{"n_layer": 8, "d_model": 448, "d_expert": 272, "normalize_top_k": true, "balance_bias": false, "init_std_router": 0.0226, "head_dim": 64, "rope_base": 10000.0, "rope_fraction": 1.0, "attn_scale": 0.125, "lr_mult_o": 1.38, "lr_head": 0.00747, "warmup_steps": 323, "decay_shape": "linear"}
Below are experts of layer 4 (counted from 0) of a mixture-of-experts language model. Rows are named router (the router's row for the expert), gate (a neuron's input weights, with its number), up (a neuron's input weights, with its number), down (a neuron's output weights, with its number) and show model dimensions 112-223. Each number is 500 + 50 x the weight over its row's rms, rounded and kept within 0 to 999. Numbers have three digits each.
Before each expert's rows: a language model's description of what the expert responds to. This comes from a sample of Wikipedia text that the model never trained on.

# expert 7
It responds to: Commas and subordinating words opening a new clause mid-sentence, such as when, while, because, although, whose, having, His.
router:433506535537466499531494505424470559500467478449557469522464513561526427500429371453565430455514465557503468501532477564479515447409493467447441430497563508520480484568560548512466476500445498558453539572556514489477478470549426512454470384500460550477457432476427545561442548512486580406504639552489392515546494493528472441503577483590
gate8:483541522396490466582592543529470539478462553494390486604480518469486538494549497566520518474466554590548466487542522517398570478519512387495500593517551443527470572472451442470460354454490510552523503517466435407481512507493468488533434472484467511488575503504521433542500594547561555532591555413534576581542465550548577407530432516539
up8:462518387457575585413491495589501551450472561575425495573516524500548509574430511509532529584529455477427527506441475525536473519489505457559518508512493531512479570584496487434573452517587516455507534502626438403439504515526425490561479590511481411482573464509461518551508551441520537549505530388477478559456491452593545436516500536547
down8:506475498524435488504516481487482475492463487544521524584546631287394490449445433530524460498464508441604449461579573486497501480534475499514553506588517395569513529481472520494558528445524517548456475454486506488439551520463507361512481512514496456508573462590485471480512569526469519524503501507518751585437459492605505543516370549518
gate9:632503492527455538527532451513460502497470540464488499558495520522463410489548524493550526466470573523494508500595484484400521524534572539453533492461429468480509506520375618492647521486451529501411466430557551571438470542571383508437482442471418557559534552461468526515521533509482554471499476484540521503474499461562485534519482534451
up9:512565531469449541499496507479453495673524458515431531499426529517499447518499526544570511522435435523536479505537521436433466438538493539569534466537491464500419530553514574512591515549471560564438460477601531470434508532517533454510443440466395575568454539524470453459449572546552473465420507393475489514490495411573563491444484533572
down9:520478480426508514512434516473529448482473547544487507543521459614525464604461461504419401491528486576515450473506430490425523554500504441525532479567409494478453526489605584455540428567487584467644441526475494476524576484556540411414504520514425529477438541441584486453562427427522541533457516502442493473516550469464455510448534491487

# expert 2
It responds to: Sentence-ending periods, closing quotation marks and parentheses, sentence-initial The, and pipes in numeric tables, e.g. ". ", "eye".
router:481514536567490569447486412411479547592458515501472530493449546500521419584473464523487502466463538522496479474409485459499571502427483516445409434532510605525521521514510525504480539519526493531477536523583509465475458459513460451469451462488547546559435448452460547506449521437486549428504531500526357494612507471553507478528609474541
gate0:416428585492594515611418406543498404407513549485505495417447548557510495474527458367487411555487524465502538454543584547509528589537473462457498546445568490532455483493491509550447584510519482414541437549380513429518560508470550465462434458445517567460471360525426394559440535544479568449553569497469517572507465468439446515566534579557
up0:464527489505548489511533414430455467466482439408461515543431484457489513549548507507467506541558474490450518432403503401588434435449545505522423470444471422424542523436474562440508501518410567562444537428482459468526476410537496566458479568497495444465471620474487499496460451642492546588553589459552495562501524520540500504463515451453
down0:461595532475573459493550584485492498537513507579617515418450474534428497532561598457534510491449494506500449415598534487599477460477470450515524443500504627488497494468550536519477465486483474541538520517530372419410492555435514477527470484514481503519470416451432443552505512552488540526493508463435370408431508496501474518574482469527
gate1:548437452481478464442512609570585394423594485424596499432532501478528518478426519527494500459580476544546483469514429524456603463538618446456502514429628496483489513434514559474503406579497534483488501580461523528592497428463461502515492560512527553507520562472511565450517489463508451447547579497454483429494469362502484402535518479504
up1:530448409456537392463517561467460404430520545444545503447568468442475497545487533553439526496544473484498502507460474400480556494551599520419549487396559519489496426400409591546461444504523491531499476530523446527515485519503480497423474470528589640476522557445528557393490546554497444534532492489420451448500509471416558490459537475572
down1:453561465445524578559452393483549544461546494461492501525456527552536534413577537492555483453436510582457491522592571482514440537362409458585543484566447543499507524585499502443539518494450480527534512486532558443474549529439506481526530415542450502561539500592452373521451536479501505500429500466475665539534536588519505495496409561466

# expert 5
It responds to: The word and and commas joining list items, especially in sports statistics, plus markdown table separators, semicolon line ends, their, such, but.
router:424521549571430546505369518458448535580457524525509540542456561582524494564433426419464440454518472509495502441420474535501546493482493468434455438483562548378561465613515548415473391504426544503526538488503573465443455537487467481534445421508494451536481459438434535524461500476438535465534555510597366467598499426513502385499644465481
gate8:432503592412468525589516552490453581543433507531511505555382510441470491471510434507580493462511547637495419488505527576477513519574500380540479596546558469536506621423485457566465451434480495529550512579519487444498464520484462488492464484467447447485604513501520444514530607521474541521568510445477546613589452485483523426474509463550
up8:469478427462560526452540487539490508442470614591455467552566579505473532483370500497464518534491510521504481506419512526535486535520420405480591526480481544508513563504519463515511440504577491384535537495511444402467486521473479539575482441468490430570529514632516554555478535451471485514552522451435481468442538493645500495511506577534
down8:526486507568510452466636479508486459449539488450474531485475568329521420478455405508616517525497600499462487454460612501510518502514505412609492614533489334488521571462537491524486529517515507492495464516529432492528486500450531441456494445513515403523497468559517487514537579572514454521440471462458755509502480458492493489537414538506
gate9:591520495543489527485513454568474468489469521377503555544436461509488446529557523553601511508539516543542492453538492472466565498490500476426524488475407459513495466471398581444613481526479529559402526410493531530507510554544500449418498590457454466581515514435411504513459606553433536473469511523531537475520491421549483466581512516551
up9:546496513471444503464475526583523489627500434460442477491485543537427447477413551429556470467407366554486421416571501435407435428424567542475508461492496537515507538526464541542534465520518545540394543487544554522498480562549553431493433457357390535529468526499421403490545502517560519494463519403568488527519583459547465547463503522512
down9:553532460468465517500473478553493465449451588513479564591518460535380369548513320558458430581519532511501480484533450543338447553524506509454545489589442459520467479617542579512521437462468537456558559497508581537539549480518490469465514495486530509501503565503547422458587531362456473575540507547495502478494460468474534574506482478472

# expert 6
It responds to: Subject pronouns He, She starting sentences; unit words after digits like kW, hp, million, cm; letters inside codes and IDs.
router:452530535510492577461456448489484536559523497552463415537408515546502502567475480481505442533498469472456382498377485489493579506474533495448388374454485581453569465576492525451483504586454504591475497516570551456449411496578413420421414541475512490547483478487440523527461554448541478462448547539562332503527486451542461485525640535565
gate8:499558487331486496561550589514483544544515532495492549565459497428447498538478490550630450489509581591563491522548485554438512521513529393554520618491577454535543564450487490507480388479475510609562529496482457541472481511509471480528512503430409468455549433456534458575480627547489537546529529390556560590545466496513535399519503526628
up8:491526484427539569370476500499487516465480551590433451551520542517502456547420509525445541500488499521476497500427499578532499487446450441471580504544554536499419559523526491465541437515568452466550526511580472363418476473475456511538508448443471448453546501526467540537450515436451529507609460369485471522461532464654490444457507525512
down8:486472516483446500461540454486549514432504492509494534498473560375557421473503392432585459501492567491518538506435504542570453526561446456580472605526538395531545541469515499463512472512477551531506529521572494529464514523532527529489482428465504540474490465494522444543497546505493493475480489460489811543576501468585480502467391532483
gate9:567508498640447471503527438557491497494498463462513562571511504541509460408542562543555462452508520501498490453547451478420491546445539533433583451399433466515467563505391488489682536508467586524341542481574520448495402552516474532413470596429471565512502519452447524501491521542471561495499496534434524503522379442495432536515469466476
up9:525492520542509520449504505525489461666551449516496475496546591513506403548487498487517478448446463519475446471549552446460480475450542549541460473493484525426511497471522481543541435493460560543394480488507533500486555512489543487472426454359395562566429537486439547494504502438518509499406509468513483504587505549447522541515488464534
down9:405501441419550473498510504539521506486510472533510538542517408550524463526437446471405364553532486596519518522500508517450465555515503506481590457559471449531414525487554564476502468493521554418579487503539484492479520477497559492460414457491496618578462625469541480418624502413468553548493475498535561464485499535492483620424541586453

# expert 15
It responds to: Final pieces of place names (St. Bonaventure, Moradabad), infobox labels like See, Location, Coordinates, Website, and of, the, there, this.
router:468514601601485548483496429498465544552507470515513504546459518499482463520436387539510467497468474449578473505501571535581585554459446457443417407521491511427534480535489582462565492497481541573471514532554496453446425533517527495488478469474536487591441415434489586560471489465558478532530588531517323484475563441548422442486623485445
gate8:462521503423527499564533550492557562489483555493453470610398499421501504514522504553594463498579527575563449477544507545510530552548527391537486598534522453467575551440500440481568445453525572555524557504523459420510535476515536503518485465501450519525564462425540463576472609585514528491529484440505553576545457481536506456467490531636
up8:493480469501520552442524458570516521534496664567405500609510635486489530524411524503448531477516497522499500471428568462525529557515534412443555513526524542446519535492528441473486368509550481447518524469545446364400463476448517478564512452473450446521524488556513517526423533492476525426546456465481467541522494463591450467399515547466
down8:504545517501433452514541472498468481511471487531447600577508595383500380437501446457568491499469535439452514457502528491570448472550487464538505554544548419474451491421480532511510506508473516460447394483531472553506487510503491455516532533488542456532499473556545508554472556559504451530502509551393841494519464508540528525484318520449
gate9:549538519576478495507477455551525502521380586466555546518523436543480348461488515458527528413497568544517562476568511456465478561455537504457528471489426495494449574529427568433622467469421560543446589475499586480435484525470471492430472628465460471585516453460443496469476568517468535436495490480455506533519469437594511524530495506446
up9:484551589537428544497530547500522515678531409472470569527476503468445445535495507508584533502446435550520490515609564454394497445513604589557449496501469489511486512563484582563550496535422599541460470539478533498481563502546515475538455446401431553568428540466422461490524553563535533512396497391555493496547592534510490468470464442511
down9:454497431456615509530490512530505431465390498549495440566485441583406482537488451417380398493543451551537484552494456561454489492451483509519557517530440421550480488529524547441499482574507534509570569554471458528546569500500435477420483509522520500541492577377527533482545478446429566515477519469470585508486535501445525607430516490463

# expert 1
It responds to: Past participles and linking words introducing a complement in prose and tables, such as used, called, named, known, including, by, in.
router:470484565485455481481484510499504550491491519539506446474473551541468524553427421469516440497468504439532440537457503613519501515464449524453436406488532577478504490575494574502518455498465510533460559573494594396486475535540548449481420416504439512560370472485439540520451561497514572465520563551547337499577533496517439393591579471559
gate0:458483559524637517581433499464448499412476528502516465484491526568476477407472457420546532575517482506423459490531527542530460586527406476465500525468533476498484509557446461532458544479527538403501402567472494496510505532479476541471447497480516551400459396466512440620539501530523542386463548577481526558505522391443407508509489569514
up0:484520498458520527517463440401504482464428378464451543481558504486526522553576488473468543466520450504399514476449486432507532368528556555512434444380513407507568466471352590476536472512486535498467633409502462457563462402511518576503446549467487409488548573458583509474494458566426511605578570434498491568495524582561542547430509479430
down0:506485507497510525508525552486524468542464526530588490485478464460509461524557534539526509518428431493463481466488502591455502501502428434516509495468493513526555535545557512444491545498481508512552516467548498544518495593427518482475598492521521438476459446389389355564544501415462566481552556498485430402444499498477484466548475467560
gate1:541480449470506514490518579546537419435584522473574462405515463452500481548410504501529483521574423507537461449464456495439550499523543433444524556437660468500526481388526569453422446526506509510502486591487507486579521449542421597510458560493500542507516541461455574447521445526474544462510647471414499505520512353484496420498522436482
up1:504548436407541440454507581462454405503485550465526570463540521451465520588501494581482555518560444469520492533438443415485552473504622533418530491487622531514506457344459612542399436591501472534507457495487449523497504486563403584454523554527510587542522513507527564373520462573418456518531567524374436489496538450480531491444544482456
down1:496525470554484595581469376463555511463509586491446527526421419575463506404615508493547426463400565562472545515604597501496425525401489493643490537551446448478508508562521428437560509407422468572500615414487542489440506515460563454468516442560497520488523498545522400504435532480545500463411416559460585513513587667551482455520444561526

# expert 4
It responds to: Function words like that, which, of, the, near, within, located, especially in University of, United States, and taxonomy labels Order:.
router:469486499529521549436427478428486520478533477516464487526477516531522505507383419468477499498492458488580453440510558526515576451431555492462451399532476624457520450555467503533413440477421504567441490548475571479449416518499437461410453533493444485525457474472457564537419507379552560526538517530530345409596479441554431535588581502515
gate8:493522500410515464621515519521514580491467515479477504619438528466480504593548502521589499525573579591600498541503487557491532526506525378539492571503517470509506586453531461467516468502489551618482473454462442538497507514493510474512440527482434448488532420474522478574480583540471601541515507412536556550476462509627530445513477489570
up8:458543476488572570451505442562527492446486548598433457620537569471489527537453599471492479522479540441469558517378455495483576529502541421482548510467494521481559614507552524466551364519509484524578543443487416432464544502457519493528488534548490426513517487574508481519447569510452611521565491459455467504473538471616516453530496470533
down8:556478548486427561484548477502498460461476537505515528513457567364498400507504465478555480542425540477529525494501534504533477489492492476585474570543515343548461522454496461523493513559504507494478437462559419468529517447522521484577482529524478477504474499546512525522483521539476473496502513520453768560488507473544586462501322507495
gate9:659453525549504446456530503520494501483507486477462537575484498502486426451559569536537510407518522485512526557524469500460486494476563553403580501420419477472468532527447547514620466501376572507429449449493544497522451547498536559389457530436498507593572547460439528569393572566496502452496489544493525509497404409566448545477477543515
up9:534530521506421544493469595530465534606498460506497514511523514522463394553491527435565476508431429527529454489626490512472481472493494501507418470468547520492498512537539583520556437478477612531441461486486517552439494519537491454518452440363446610586501537533420470500526581532535419489447519479522493494473505452485553587468523495558
down9:546497533475471497466507472556554464463525488592478477613474436525481473587557434456428451556541454540592442578500561540431487479524533479422588552561451452563477538466598595488508401491479580385529459540512481515499510437492461397432457529415496504550528574519533487499542455477491529499456458544475633457542530501488489588417541513465

# expert 0
It responds to: Function words like for, after, would, not, should, and table-cell pipes, often following names in credits, sports, and award lists.
router:432477501506502603420498441478434565539450456495527461546479469625480468516444353463532455493494430494444490483431456520522499517379453406516468340530543585501494525591543558499468472553562563561468544579520517501463431526532393424477445476453490490547504468447490513561462535452508500484539580472471374531565551468533433449504565491584
gate8:506539507413487420606562519449534606498467486474447480629485490453456509491470416528554440500525544607589488528516496582462509540527494426543473559445495466471520636432531442457502456435514551569534499453468456482494476513509474502558445547437486480471548507533468476569478666572525544502496494484500568653535468505524498387510463505585
up8:469455425472594558469509476569535616482500566560436492635552545531564440553432490469447537552543519498487572494412463539554584548464560466468506491537525560447522570499583498433531423485593535423529581469557478343483505507425492501544482519446469419486518508527465572561492590447551497490542461456493470567490520484632528444419480499500
down8:529470571567457482471601519477526514509513447572516483664472629373511457379491469478553436527481574472470529483582557521483447509522513443458515570504553383554490568510452535418497444477565444475423493484469387489438547471488494373500504490512473457594515445550538445504507546481549481505515511498586715561456491531532530519509343512550
gate9:651529533495478498479501384545520456463484505499436554586485521556481434470533572463524509425538520535486563463553485482489499464499529551413475487492445486490422480510465528497653444485513553524489517447555511559475528630490440502420481577432501495578494550392471572566491520541492561504526468479511515516444452430525513555505468486557
up9:524496583482471547510510567494540509621547463486553564525532508468508438551490573461553514489393477505446519377571473475481451447518549578539443471477531489483463454522461591501463496537479548577427478488528548504471487531512525511462472496410369541606414554499427528448481526494523416522473472525536497485586523407493513491458479435514
down9:514552485408523450486487481555487451416455499527458511562486484536460458584545443526411412497526467574518492506569495445395514536497526451529568540512424398506489555447534538483519479522545564477558523486501489532524586452476465458396530563473475577549495623485549485473538475463468412538442488478440565504536521561490504593402548573404